Weights of a small mixture-of-experts language model, trained from scratch on English Wikipedia: 12 layers, 512 SwiGLU neurons an expert.
Below are experts of layer 8 (counted from 0) of a mixture-of-experts language model. Rows are named router (the router's row for the expert), gate (a neuron's input weights, with its number), up (a neuron's input weights, with its number), down (a neuron's output weights, with its number) and show model dimensions 96-191. Each number is 50 + 10 x the weight over its row's rms, rounded and kept within 0 to 99.
Before each expert's rows: a language model's description of what the expert responds to. This comes from a sample of Wikipedia text that the model never trained on.

# expert 14
What it handles: Mid-word fragments. Middle syllables of longer words and participles after was or is, like inacc-ur-ately, mir-ac-ulous, removed, located, born.
router:42 62 48 31 43 71 47 65 48 39 52 23 65 33 55 63 48 54 35 62 50 54 40 39 51 53 51 54 46 43 58 55 46 48 47 50 38 62 61 54 59 39 46 56 47 49 57 51 57 56 09 50 60 51 38 51 50 44 46 49 50 44 41 60 49 50 52 37 49 57 48 40 44 46 59 51 70 48 37 46 62 56 65 48 51 49 53 48 65 45 39 69 54 52 49 59
gate0:41 65 43 64 53 47 47 46 47 49 24 34 52 41 56 63 38 53 53 46 48 56 55 45 26 56 57 55 61 36 56 47 47 49 29 46 56 62 58 56 49 42 47 57 41 51 40 38 49 51 33 57 34 41 41 53 54 56 42 44 47 37 42 29 48 57 54 23 38 59 57 46 43 48 46 56 46 47 37 64 44 27 71 62 33 56 51 38 39 37 35 42 36 51 37 39
up0:56 42 27 60 52 59 58 48 43 43 47 45 47 37 46 70 38 56 46 64 53 50 42 56 46 59 60 37 55 23 40 61 52 67 53 62 48 48 51 60 43 57 54 60 54 52 48 53 40 64 51 49 37 61 46 59 52 61 66 51 54 60 47 62 41 50 44 57 58 46 46 62 40 59 61 57 44 55 55 53 57 50 73 60 35 55 36 54 52 50 34 55 54 49 44 29
down0:40 61 30 36 35 60 31 41 40 69 58 50 69 39 46 45 54 50 50 51 56 59 54 57 55 66 36 37 45 38 44 45 52 35 67 36 55 53 56 49 68 68 52 42 47 62 44 37 60 40 51 46 58 51 45 45 41 41 43 46 48 45 41 42 50 38 41 45 56 40 47 59 58 50 41 65 44 55 57 56 53 46 55 42 38 61 63 54 61 36 48 44 55 43 50 45
gate1:39 59 36 63 36 44 53 59 47 59 42 53 45 61 55 38 76 54 46 61 48 55 34 54 35 52 42 52 69 44 46 40 45 43 52 42 40 32 44 49 55 50 49 76 59 55 49 48 50 43 46 42 54 74 46 40 60 58 60 65 39 47 52 54 35 47 53 60 64 46 61 42 54 32 47 38 62 57 56 38 34 48 59 59 44 30 56 50 49 63 43 48 59 34 49 56
up1:43 49 55 57 53 44 50 46 67 31 40 52 70 45 60 46 42 56 47 62 37 39 57 53 48 50 56 53 62 40 47 55 49 72 70 57 53 52 43 56 35 50 18 49 50 51 41 65 60 70 51 47 46 50 43 59 49 47 58 53 38 46 50 35 47 45 47 64 42 49 45 55 54 51 67 45 51 48 56 52 38 51 33 42 43 53 54 40 53 51 47 50 40 43 64 41
down1:30 42 35 44 45 55 43 63 62 52 52 63 47 50 74 60 65 37 49 52 38 60 51 59 45 62 65 55 55 76 60 67 45 57 54 73 54 59 59 46 33 64 48 51 50 46 48 32 61 56 62 41 57 60 50 49 57 66 52 62 42 36 58 41 51 47 37 48 46 48 39 50 48 63 33 54 57 47 68 43 59 59 49 60 34 47 38 43 39 49 55 54 48 58 43 52

# expert 11
What it handles: Prepositions. Prepositions such as in, of, to, at, between, during and against, usually right after a noun or verb and before a noun phrase.
router:42 53 53 48 41 57 60 56 55 42 42 28 51 44 45 62 56 59 38 53 53 49 46 58 44 43 54 49 51 40 53 60 42 33 53 57 47 68 54 52 47 41 36 56 53 61 52 57 35 61 35 42 52 74 42 39 54 63 54 52 56 40 57 55 46 51 53 47 65 60 58 39 41 52 55 49 68 44 45 42 61 47 60 56 45 62 46 47 57 55 30 56 50 47 56 49
gate0:45 54 53 47 52 76 36 56 43 51 50 65 48 36 29 40 75 52 38 62 46 50 51 55 33 44 39 43 50 57 42 52 40 56 51 60 66 46 42 56 49 53 45 54 47 51 45 57 58 54 67 49 54 50 50 56 42 39 45 50 53 52 55 28 44 68 47 59 44 47 40 60 53 48 52 57 62 47 51 53 47 30 39 55 60 53 52 57 49 36 50 69 55 27 46 58
up0:43 51 59 54 60 42 47 61 56 60 59 43 50 64 54 42 58 19 54 49 46 53 55 37 63 62 46 47 54 65 67 45 47 61 43 37 49 59 52 64 47 47 55 55 61 52 63 47 60 66 43 70 49 58 41 37 51 53 40 63 60 54 46 63 47 31 62 47 46 63 68 43 49 40 58 50 38 49 48 41 61 54 50 46 44 50 41 27 67 54 45 48 60 50 42 37
down0:38 61 53 58 62 53 62 69 34 46 46 50 61 59 65 54 49 38 49 61 56 51 60 54 41 40 41 59 47 59 62 72 58 43 34 38 58 56 46 33 39 58 44 33 42 42 71 40 54 51 58 54 54 51 37 23 32 45 42 72 35 58 47 53 34 43 43 43 47 45 48 43 65 47 61 66 58 29 43 54 56 70 39 54 54 40 47 32 63 50 48 40 32 54 39 68
gate1:54 62 47 57 51 68 56 70 36 52 63 59 60 38 47 51 42 58 31 46 48 51 40 57 48 50 39 49 52 65 60 70 56 50 35 52 25 50 46 40 35 54 55 55 58 36 50 43 47 67 48 45 44 46 55 41 37 55 47 35 45 62 56 57 58 58 64 56 49 40 65 48 48 59 51 48 61 52 69 60 56 40 47 56 54 36 36 31 47 62 67 44 49 44 32 45
up1:44 39 52 64 51 30 48 38 42 46 55 25 34 37 75 55 39 49 41 53 32 49 56 40 56 48 66 58 35 65 45 43 42 57 31 61 59 56 43 46 47 47 56 39 55 43 39 58 58 49 50 51 56 41 56 48 59 58 65 56 56 57 36 57 46 33 39 54 59 66 48 74 48 38 35 42 47 50 63 56 65 60 51 39 58 42 54 47 35 63 64 45 42 50 50 41
down1:44 39 56 44 38 53 56 52 73 42 49 45 43 48 51 61 58 70 43 48 46 67 45 52 46 71 50 49 53 47 39 57 42 77 45 33 47 51 50 63 46 36 58 49 49 45 42 59 39 48 64 37 50 61 52 63 30 55 75 41 59 49 43 50 56 57 49 39 53 39 37 57 70 70 49 60 47 67 54 61 49 35 48 59 64 29 48 32 63 60 49 49 21 45 67 54

# expert 10
What it handles: Determiners after prepositions. Articles and possessives after prepositions, mostly the, also his, its, a, plus colons after infobox field names.
router:45 49 57 43 54 57 57 58 63 56 43 35 55 48 45 58 62 59 52 61 62 55 42 50 46 40 54 54 49 40 57 46 53 45 44 52 45 54 24 37 56 41 48 57 44 59 43 47 34 54 47 54 54 60 44 45 63 54 43 54 58 31 61 55 38 52 53 54 57 66 50 32 52 47 63 63 61 46 51 42 61 49 61 67 41 45 56 34 57 35 41 50 56 50 42 47
gate0:45 49 31 72 54 53 62 50 46 48 47 43 46 55 48 50 46 58 41 47 64 66 66 54 52 42 43 30 62 47 48 45 38 73 45 39 61 60 31 58 51 56 52 49 55 47 46 53 48 62 50 43 46 65 41 53 62 35 42 46 59 46 34 40 42 44 45 35 41 69 48 50 35 50 32 54 50 51 51 55 45 45 53 53 51 48 58 54 52 46 39 37 63 55 49 39
up0:52 64 54 58 65 64 61 52 43 56 60 45 46 60 57 53 51 33 52 61 59 51 34 61 39 59 43 54 48 48 42 57 40 54 54 57 41 55 56 40 53 71 42 61 39 49 30 39 35 59 56 63 37 35 55 48 52 50 62 53 32 52 51 45 47 50 62 48 51 34 55 30 62 50 37 39 60 44 51 67 54 50 49 55 59 53 40 42 55 42 47 49 54 43 50 50
down0:62 70 62 48 54 59 50 40 60 62 60 57 41 49 46 50 42 54 63 81 37 56 68 37 42 55 41 64 52 44 31 53 51 71 60 51 45 42 46 62 47 39 49 60 58 58 51 47 36 37 54 57 54 54 34 51 41 57 66 53 58 40 52 47 48 64 51 39 53 58 41 37 51 43 51 67 40 47 33 68 50 31 55 52 59 64 57 65 56 42 47 47 65 58 51 48
gate1:52 49 21 70 27 51 77 53 51 47 56 49 69 63 63 42 59 60 58 39 39 50 44 56 47 46 53 53 50 45 49 48 57 33 43 50 33 44 44 56 42 47 35 52 56 48 45 43 50 67 44 53 40 68 49 54 48 53 43 46 50 42 53 48 55 59 62 52 53 37 37 65 63 41 55 66 55 45 46 43 73 68 52 62 47 43 58 42 63 41 40 65 60 53 48 49
up1:36 42 53 55 53 42 41 41 58 52 52 64 26 35 59 56 47 56 53 64 41 65 41 40 37 53 37 60 53 45 44 52 54 62 47 25 48 55 56 40 61 46 59 43 42 61 60 72 57 40 40 63 55 33 72 56 56 69 54 40 55 68 56 41 54 62 45 57 36 43 47 68 43 44 56 54 52 60 33 50 55 34 55 66 50 48 67 39 50 52 52 42 38 53 55 54
down1:48 42 53 58 39 49 57 64 39 48 51 55 49 51 57 46 41 45 57 33 42 46 63 46 61 70 43 43 54 67 50 42 36 44 48 40 53 34 25 46 47 45 51 54 49 49 46 53 41 46 51 38 62 46 59 48 41 60 57 36 45 53 64 54 37 49 35 55 40 35 51 64 46 48 66 42 45 47 42 42 58 46 40 45 39 47 63 73 45 75 54 66 44 62 43 60

# expert 1
What it handles: Commas and clause punctuation. Commas, periods, semicolons, colons and table pipes ending a phrase or list item, e.g. after names, dates, and places like "Craigleith," or "February 6,".
router:30 56 56 45 45 54 68 63 59 44 37 27 57 31 49 54 54 56 37 61 50 51 43 47 38 52 43 55 48 41 47 54 42 41 40 59 42 61 36 42 46 42 49 54 49 53 47 58 39 61 50 46 56 71 40 48 60 47 54 52 58 39 60 54 34 48 52 46 54 70 59 44 47 56 49 52 64 38 46 43 64 46 59 62 44 51 48 39 55 43 34 44 59 42 51 53
gate0:60 43 48 46 48 53 53 57 28 47 57 52 53 56 46 43 57 44 43 55 52 38 57 67 46 38 53 35 49 35 58 67 50 60 62 52 47 33 49 51 52 39 52 63 66 60 40 54 43 43 58 55 35 65 51 51 41 40 45 64 39 57 69 51 45 60 69 55 53 52 38 52 40 45 40 54 52 36 54 48 36 70 47 40 61 49 50 51 45 51 52 50 42 41 41 39
up0:55 71 30 47 52 54 45 68 52 47 68 65 58 48 58 36 55 44 53 59 39 44 52 61 45 40 56 39 48 39 33 54 42 49 38 60 37 33 45 43 57 41 35 57 51 49 35 74 58 53 49 59 53 58 49 46 50 41 48 71 55 56 60 42 56 65 58 67 37 47 44 50 17 19 31 50 44 31 50 30 42 67 43 67 56 43 32 48 39 48 34 51 57 47 48 33
down0:38 51 53 63 39 51 47 63 37 58 43 48 46 48 51 34 51 54 63 61 62 38 63 57 40 40 49 52 43 55 58 51 48 57 44 53 59 50 57 53 50 41 43 56 59 57 44 62 40 58 71 54 74 59 42 64 50 51 47 71 57 59 47 43 65 48 29 58 32 55 56 49 34 52 26 41 53 47 63 53 44 43 71 64 51 57 38 42 52 32 55 32 36 61 44 45
gate1:67 41 60 33 45 49 47 38 65 45 51 47 28 42 50 49 46 38 47 45 45 54 47 47 26 51 48 47 61 47 68 41 55 53 50 43 58 68 46 53 54 67 47 54 37 48 64 54 33 30 48 50 58 55 61 28 43 65 41 58 54 55 49 57 42 62 54 43 33 60 46 58 47 57 38 59 49 54 44 61 52 69 55 52 58 50 48 53 44 72 59 68 66 73 39 48
up1:54 70 57 38 75 57 36 55 49 47 52 55 52 47 51 38 57 49 51 59 55 35 47 48 54 58 41 43 71 38 55 41 39 44 49 61 58 47 47 38 53 48 50 49 67 45 52 56 64 55 45 50 58 51 48 66 34 49 54 46 56 53 68 53 42 51 44 56 29 48 35 51 40 41 58 63 52 45 26 51 43 56 50 51 64 42 42 61 49 72 61 55 59 39 50 51
down1:76 65 55 46 43 35 51 45 53 57 46 31 39 46 40 36 69 49 47 66 38 42 54 39 52 73 54 60 50 49 56 49 54 49 59 61 43 58 29 59 63 34 48 28 44 63 52 57 44 54 43 44 28 57 44 37 29 57 52 44 63 44 39 50 48 69 49 41 61 59 44 42 59 41 39 37 44 51 33 34 23 48 49 62 78 38 46 47 51 61 45 39 53 36 58 55

# expert 13
What it handles: Proper name pieces. Word-piece endings and parts of personal names and place names, such as York, Chicago, -ford, -ley, often in tables and lists.
router:44 63 56 51 42 46 54 50 56 40 42 33 49 38 48 55 56 54 42 63 49 56 54 50 41 41 40 53 49 43 52 58 47 37 37 53 43 59 28 49 55 46 46 60 47 51 48 50 42 63 32 44 56 70 45 39 50 53 44 54 52 39 61 47 38 48 47 48 68 68 52 38 46 43 62 60 57 42 49 47 55 58 45 63 46 56 54 37 57 39 38 55 56 44 54 59
gate0:47 40 46 49 64 46 50 45 37 53 46 41 51 61 45 49 54 28 46 50 44 64 59 37 56 60 49 59 33 67 55 30 52 41 38 62 37 53 57 36 68 51 44 59 50 42 39 61 56 45 44 55 51 53 42 46 45 52 57 48 66 58 35 54 52 49 50 59 46 43 68 63 38 55 44 42 51 58 51 33 50 63 78 57 48 48 46 65 45 45 52 37 58 42 36 38
up0:30 50 47 57 49 41 48 66 51 62 42 58 59 49 29 50 43 46 53 58 56 56 59 39 35 48 41 63 44 45 39 62 43 58 61 46 53 57 46 53 36 36 41 48 50 71 49 41 68 58 54 53 44 76 53 67 39 39 51 58 59 46 64 64 54 47 52 45 48 62 50 44 59 43 57 57 46 28 36 55 60 56 34 72 43 45 58 57 58 52 52 52 60 47 47 33
down0:40 39 39 48 53 50 58 53 56 42 31 42 50 43 53 69 63 48 54 53 32 29 38 43 48 29 43 44 43 47 43 39 67 60 42 52 66 60 70 30 34 61 61 60 50 50 55 33 57 44 59 46 70 38 37 31 32 56 47 54 64 52 46 50 46 52 54 42 41 59 45 65 60 47 61 53 39 54 64 46 47 64 31 58 54 50 40 46 55 34 64 50 46 35 53 50
gate1:40 68 53 71 59 49 59 59 57 37 54 58 40 37 59 38 63 57 35 35 47 66 49 59 62 67 55 67 55 42 48 46 48 44 53 37 41 57 53 61 39 62 44 56 39 42 51 37 36 53 34 55 67 64 58 61 64 44 54 59 54 75 71 50 41 46 56 45 36 60 52 50 42 68 53 42 60 38 52 49 49 75 50 45 58 49 43 44 56 51 51 35 48 41 56 65
up1:41 48 63 64 48 42 38 35 54 42 53 53 54 46 44 51 49 55 46 52 36 49 55 66 48 54 39 33 57 51 47 54 55 51 50 65 59 57 43 64 53 57 46 49 65 49 46 51 54 63 57 50 52 75 51 37 61 37 33 61 41 46 41 58 62 62 70 47 45 32 41 66 52 52 62 56 48 48 44 26 51 53 57 49 70 48 37 39 36 43 39 68 57 42 64 58
down1:46 47 52 64 47 43 52 24 50 37 45 65 51 37 34 49 20 56 55 70 60 63 55 60 70 39 51 54 56 46 56 67 70 39 52 43 46 59 55 44 63 44 64 46 35 46 52 44 53 49 63 67 57 52 57 43 31 55 43 49 32 54 40 44 53 77 67 46 49 41 50 71 69 50 46 55 50 41 70 43 48 59 38 62 59 33 41 44 61 60 31 47 36 60 43 63

# expert 9
What it handles: Conjunctions and table separators. "and"/"or" joining names or items, plus table cell pipes and row-ending pipes in sports and election tables, and compass words like south.
router:33 64 56 48 48 48 58 60 55 41 37 32 50 36 44 51 54 56 46 53 53 50 43 49 35 37 49 61 46 40 49 57 41 44 50 61 50 64 36 41 39 43 52 51 47 55 53 55 34 57 49 45 64 64 35 46 53 59 43 53 54 33 62 52 42 52 53 52 50 61 47 44 52 62 56 57 51 35 49 43 59 64 56 60 49 52 55 44 49 51 36 50 54 41 51 65
gate0:42 60 40 66 26 50 56 60 35 52 37 60 53 46 40 35 50 49 44 68 41 75 45 46 40 51 58 45 32 55 40 46 45 57 44 30 39 46 66 51 51 53 37 53 64 52 61 62 53 57 46 42 62 55 51 63 32 52 41 49 74 46 41 33 65 53 53 56 49 36 46 51 50 59 59 53 50 50 65 55 50 54 50 56 49 54 42 67 57 55 63 40 60 61 42 37
up0:53 57 47 51 31 44 42 67 43 34 55 59 53 45 43 64 37 35 49 45 59 44 43 52 56 41 48 26 44 39 52 45 61 52 38 51 62 58 50 47 53 61 43 56 48 32 52 29 41 41 44 56 60 55 53 38 65 45 47 54 54 57 52 25 55 35 49 53 63 37 44 26 62 41 55 50 49 45 42 36 56 40 50 36 53 34 26 61 66 41 46 48 40 48 56 46
down0:40 47 62 46 38 56 44 62 46 52 65 33 35 37 61 43 45 52 31 28 52 48 53 50 46 64 50 42 43 34 43 33 62 44 40 49 52 49 45 67 40 66 34 60 45 30 50 34 47 47 46 62 43 47 53 51 59 53 53 42 54 58 47 46 45 34 51 50 55 59 59 57 51 54 67 51 55 61 54 56 36 42 50 32 46 42 30 52 46 70 41 48 43 41 54 46
gate1:59 69 60 37 56 49 30 49 48 55 62 25 55 53 35 54 52 69 54 42 34 45 39 49 64 35 58 59 44 53 53 36 34 41 45 50 46 51 50 47 50 48 45 56 43 41 45 45 49 55 34 41 63 54 44 59 54 50 52 53 48 52 41 54 42 39 35 58 56 56 46 28 41 52 67 50 80 36 47 51 57 37 51 50 50 32 46 90 61 43 40 59 58 46 33 51
up1:56 43 51 48 52 42 40 56 63 70 65 47 46 59 56 49 47 62 45 36 43 53 40 50 66 51 68 44 29 42 44 59 40 50 45 42 48 45 52 50 37 45 49 49 29 39 47 52 53 46 50 52 49 46 46 44 30 48 39 43 48 59 52 57 50 38 45 67 28 47 27 47 52 65 52 56 48 54 82 53 41 56 46 45 54 35 55 73 57 61 51 38 51 50 28 48
down1:60 41 38 43 43 45 46 59 51 56 33 61 42 58 50 48 62 43 62 28 56 46 44 46 46 29 56 52 37 54 39 53 56 74 32 60 41 30 43 27 41 50 51 47 34 47 53 42 59 58 55 64 52 62 48 60 55 55 56 41 28 59 52 56 47 65 51 41 35 50 43 54 48 43 47 50 37 37 60 40 59 52 46 66 63 64 37 51 28 46 53 39 47 52 44 60

# expert 3
What it handles: Predicate verbs and headings. Main verbs right after a subject or "to" in biographies, such as became, named, called, ran, plus line breaks and == section heading markers.
router:54 48 58 56 53 55 60 47 64 32 54 32 48 47 48 56 51 46 35 58 68 45 39 50 35 40 53 48 50 38 54 65 56 37 42 53 48 53 53 48 51 47 50 55 38 60 46 53 34 54 38 58 60 57 39 46 50 49 35 62 54 36 53 46 45 58 49 52 65 60 51 45 46 52 58 60 52 53 38 39 58 53 57 59 56 52 58 39 59 46 37 67 61 39 54 53
gate0:39 48 43 53 53 43 37 56 48 70 38 50 38 59 64 51 43 32 54 35 61 45 49 47 45 39 65 38 52 36 57 35 49 57 45 47 43 54 73 42 43 46 39 51 38 40 43 54 61 55 33 50 66 47 53 45 53 44 27 67 57 54 41 46 42 28 69 58 56 32 44 43 55 50 28 34 59 52 43 50 64 65 51 41 42 58 61 53 46 58 57 60 60 37 59 67
up0:45 47 56 41 46 48 42 62 41 50 73 38 68 35 48 26 41 50 69 40 51 60 65 46 62 46 63 40 53 51 66 64 69 59 51 65 41 60 56 48 32 50 43 51 36 46 49 45 70 65 60 42 57 54 37 57 57 48 45 43 37 59 59 53 52 44 51 55 50 55 43 62 58 51 41 45 58 59 56 48 62 62 45 37 54 31 41 51 38 30 52 53 50 39 24 48
down0:50 38 48 53 60 55 42 44 42 36 53 56 47 53 45 45 39 38 66 54 46 38 56 54 49 66 61 46 70 34 54 38 48 54 57 33 59 65 50 55 56 55 58 50 68 44 70 46 50 54 51 39 71 45 70 54 46 42 52 47 43 41 61 65 40 52 38 34 44 51 35 57 39 42 28 56 45 63 50 30 65 69 37 46 47 42 66 44 38 44 46 50 46 53 34 49
gate1:42 70 38 60 40 47 52 42 46 72 36 48 47 50 70 57 50 49 52 62 55 33 59 38 59 57 44 45 50 56 54 55 58 47 41 48 59 48 29 58 64 46 69 54 36 43 73 39 49 60 40 43 54 64 52 70 64 49 47 30 35 33 54 51 47 36 55 43 53 60 34 57 51 49 59 37 39 39 50 60 61 44 44 42 44 68 41 43 39 57 55 34 49 60 39 45
up1:39 59 51 49 30 41 47 63 44 50 61 51 57 40 55 42 56 58 46 49 43 57 47 38 57 51 33 50 52 60 53 44 73 49 36 42 35 46 37 46 63 27 38 51 49 36 59 44 43 47 53 51 44 49 66 67 70 62 53 51 49 56 56 48 53 38 55 40 55 29 68 42 49 44 55 50 53 49 67 43 43 52 45 51 57 56 32 39 50 53 52 41 31 44 33 40
down1:50 57 59 68 59 54 25 57 40 34 49 55 43 49 57 43 47 50 70 65 59 41 67 57 59 66 58 47 52 51 64 47 55 54 60 48 47 50 52 48 63 45 48 64 69 41 70 44 60 64 44 39 68 44 53 54 40 51 47 57 60 49 36 47 50 44 43 37 54 57 54 44 56 42 47 37 58 46 55 42 59 49 53 43 41 50 43 60 48 49 53 53 52 48 58 50

# expert 4
What it handles: Proper name pieces. Capitalized name starts and inner pieces of personal, species and place names, e.g. Blyton, Nazir, Green, University, Lankan.
router:31 58 65 45 51 52 63 63 48 39 42 34 59 39 46 49 55 57 51 51 57 45 44 55 38 33 41 51 50 40 55 60 50 37 46 54 39 65 41 41 42 49 49 46 45 52 39 47 34 56 52 51 55 71 41 51 50 52 50 61 58 38 59 50 45 52 52 54 52 64 52 45 49 59 62 54 57 34 38 46 59 58 57 74 44 54 51 40 61 46 37 51 57 44 51 57
gate0:50 52 46 33 46 27 39 55 65 55 73 43 35 54 70 41 47 38 34 63 30 54 51 59 55 41 55 51 40 63 58 55 45 50 45 58 43 62 34 40 51 49 54 55 42 47 64 42 60 65 63 62 40 58 51 39 43 52 55 62 61 14 66 34 38 49 38 43 54 59 39 37 50 59 57 68 63 24 52 50 43 53 34 45 58 53 51 53 51 41 43 58 63 55 62 49
up0:56 42 21 49 64 44 69 54 50 53 37 47 36 72 56 47 49 44 55 36 49 46 74 38 42 53 55 48 51 55 48 40 53 43 58 46 64 48 45 52 45 50 38 51 53 55 49 68 84 54 42 70 68 47 48 44 54 39 71 69 69 45 22 43 46 44 59 58 44 61 52 48 52 60 47 48 53 50 52 51 53 57 47 68 47 63 56 58 64 65 52 40 47 54 35 71
down0:67 51 34 63 56 51 48 50 53 40 55 39 52 49 52 22 52 59 56 46 52 71 24 40 51 43 35 56 59 42 54 43 51 34 59 48 43 53 43 56 51 63 54 53 53 50 42 53 59 63 53 57 59 53 50 53 55 49 48 45 49 48 47 48 49 52 61 49 66 68 40 61 47 53 68 40 32 39 62 45 67 40 64 48 58 45 43 57 56 48 49 58 47 50 58 54
gate1:37 46 61 44 53 39 48 52 66 53 47 54 50 42 62 38 52 44 34 48 55 52 11 49 67 49 51 52 59 34 35 32 51 42 39 58 47 38 50 55 30 46 40 51 67 55 30 56 61 38 45 54 49 39 46 43 37 62 59 48 55 33 56 40 60 50 45 52 56 48 64 38 48 41 52 37 49 33 52 44 56 60 59 48 53 33 42 59 41 41 37 46 63 60 51 50
up1:51 49 47 47 57 40 44 50 55 65 51 49 57 41 42 49 72 60 62 44 40 60 50 24 58 32 48 50 58 55 40 60 31 43 48 60 35 37 45 53 42 54 32 68 41 37 40 64 56 64 47 40 54 48 41 29 50 55 59 59 65 49 36 43 57 40 56 52 54 43 63 35 41 60 47 55 56 56 49 56 32 57 64 42 56 55 78 75 56 52 41 36 48 24 56 50
down1:73 67 42 59 47 57 57 44 34 41 50 39 61 46 34 52 28 45 46 47 73 59 42 39 44 50 51 62 47 55 50 72 47 59 62 60 47 31 50 48 57 29 48 53 50 63 68 37 48 63 57 49 46 35 43 42 58 52 47 45 72 59 56 38 59 46 52 56 50 54 44 18 53 60 51 38 49 42 68 52 23 52 50 51 55 55 49 47 71 42 33 65 49 56 49 51

# expert 0
What it handles: Plural noun endings. Plural suffixes and group nouns for people or teams, like -s, -ers, -ies, people, players, members, often in headings.
router:46 66 56 40 53 46 67 53 59 39 44 37 54 47 37 52 45 54 44 65 56 57 45 57 43 33 44 59 47 38 52 59 43 37 34 50 48 65 38 53 42 44 48 48 43 56 55 49 40 52 35 48 60 68 42 39 52 44 53 56 47 43 52 54 39 43 39 39 62 64 50 37 42 50 57 61 69 46 41 50 64 51 53 56 51 61 55 39 54 50 33 56 54 42 60 54
gate0:31 62 33 51 50 42 26 48 69 43 60 42 41 39 52 48 83 60 68 54 52 46 26 45 67 38 44 49 49 70 56 55 53 37 34 40 34 42 48 68 46 36 45 53 45 54 38 51 52 65 35 52 79 68 42 52 45 66 43 59 56 46 51 44 60 44 51 50 40 32 58 49 36 42 47 33 26 44 61 40 59 46 36 52 33 61 59 44 65 64 45 55 49 59 34 57
up0:32 45 52 55 51 56 39 59 56 63 48 51 42 55 53 47 61 53 56 21 47 58 29 44 64 47 40 52 61 55 59 58 43 58 49 51 47 41 66 57 55 47 58 41 37 56 45 40 54 51 54 50 36 50 61 30 46 45 47 59 57 45 41 53 62 48 59 61 42 14 64 42 57 68 41 40 46 59 60 53 56 51 38 42 38 40 50 75 43 31 50 45 39 42 47 41
down0:66 46 44 51 67 53 46 38 60 64 60 69 40 54 32 46 53 57 59 57 65 33 51 52 56 56 47 33 50 53 48 38 48 49 43 60 67 61 55 29 56 56 49 43 47 54 60 63 42 66 54 40 28 37 51 41 51 31 44 26 54 39 46 48 73 56 48 38 53 46 67 39 35 45 36 50 52 43 57 54 50 58 66 38 70 53 54 51 48 31 56 32 50 61 63 51
gate1:35 55 76 42 49 56 66 58 37 48 40 47 38 40 48 57 50 44 23 62 45 48 74 53 43 47 41 42 40 60 29 47 51 38 60 61 45 72 63 45 46 51 25 36 64 50 47 57 44 52 46 38 44 63 27 42 39 58 41 41 46 49 49 40 53 62 45 43 65 38 50 46 34 66 56 36 45 50 60 47 50 44 66 50 56 42 52 64 50 60 55 50 50 60 63 58
up1:38 38 50 48 61 62 46 54 31 53 59 32 54 42 30 55 63 49 54 51 61 64 44 64 41 47 35 58 46 45 44 54 30 55 46 51 48 56 60 39 43 40 41 43 56 35 47 44 61 50 65 53 59 58 31 35 53 54 46 31 54 57 58 39 62 51 41 44 39 32 56 58 41 71 51 55 36 36 57 50 35 43 61 33 53 45 37 71 54 52 64 44 38 49 41 48
down1:55 40 47 55 62 67 48 61 56 35 50 46 49 47 50 63 39 45 48 40 58 50 37 62 52 29 45 51 62 52 58 61 66 54 63 53 50 52 68 33 42 51 46 47 38 51 39 50 37 50 54 69 39 54 65 58 36 60 50 37 58 64 53 50 60 52 54 39 59 56 46 51 45 64 31 69 44 41 63 48 45 51 51 50 56 61 40 50 59 47 48 57 52 44 38 59

# expert 7
What it handles: Titles of works. Word pieces inside titles of films, songs, albums, shows and plays, often capitalized initial fragments, e.g. Gone with the Wind, Any Day Now, Unbent.
router:29 60 51 43 50 40 55 60 51 42 52 33 60 42 48 59 45 50 53 65 48 37 46 58 35 38 52 64 48 44 57 60 54 36 44 55 42 63 51 42 40 46 39 51 49 47 46 59 40 53 40 48 56 78 26 52 49 62 47 51 49 29 59 46 39 45 55 45 62 63 51 44 38 57 57 59 69 37 39 49 59 52 60 59 41 55 58 45 51 42 41 63 57 44 53 47
gate0:50 56 31 59 54 49 61 62 46 46 60 58 59 51 47 52 48 57 39 40 73 46 72 48 65 59 34 62 71 48 51 49 45 41 62 47 68 53 58 51 59 27 32 56 63 40 53 58 44 61 59 62 52 48 54 62 50 44 53 45 42 38 56 38 50 55 45 37 46 31 58 58 55 51 43 42 40 50 35 46 57 44 67 50 39 35 38 51 51 54 32 39 56 53 49 38
up0:41 32 50 43 42 42 44 56 34 37 39 53 59 46 63 42 59 50 46 25 56 71 67 68 48 54 32 51 50 48 55 36 61 48 69 57 49 35 62 75 38 45 40 40 35 54 25 38 42 43 49 40 40 51 51 50 58 39 34 53 34 37 50 45 43 46 50 40 46 41 67 67 45 52 63 42 40 68 47 67 55 44 59 57 50 40 58 44 54 57 55 38 31 61 45 47
down0:48 35 63 55 64 42 52 44 29 53 51 45 44 58 62 35 45 48 62 55 50 69 40 48 48 48 48 62 47 54 38 69 57 51 57 68 67 32 55 49 49 54 49 62 42 53 54 45 45 57 48 65 59 52 55 49 42 54 49 50 35 60 59 49 43 44 46 49 44 51 44 39 52 44 64 56 33 50 54 48 64 44 42 43 41 59 55 55 51 38 35 33 47 62 37 45
gate1:45 55 42 62 52 58 53 60 47 53 62 44 80 30 40 61 30 59 51 57 42 58 66 53 52 57 64 64 38 46 49 49 45 56 43 65 61 68 75 70 29 50 52 55 64 52 60 54 36 45 33 38 60 60 39 37 64 41 55 52 37 47 52 51 51 51 55 55 37 51 39 66 78 43 37 50 62 51 42 43 65 50 39 49 43 39 44 47 34 66 38 57 51 44 53 42
up1:49 50 67 61 38 57 50 56 60 61 49 46 48 47 56 53 48 34 47 41 44 40 38 45 54 58 47 35 56 43 50 43 33 43 53 40 60 42 35 31 54 54 65 52 57 51 44 53 48 53 49 45 49 56 45 41 45 47 49 52 52 58 46 50 35 37 55 75 61 53 38 33 49 42 48 42 57 46 47 67 48 35 53 49 55 33 43 47 51 58 44 51 62 48 50 43
down1:70 38 50 48 55 42 55 58 60 31 45 37 52 71 52 46 45 46 44 42 50 44 46 38 11 68 74 29 52 69 42 71 55 55 45 60 37 56 46 49 50 53 55 68 36 31 46 44 63 60 51 40 51 54 48 42 56 48 44 61 68 56 55 53 44 53 45 70 37 33 48 47 38 30 37 51 57 35 61 51 56 45 57 42 56 38 56 57 26 55 50 52 52 44 55 50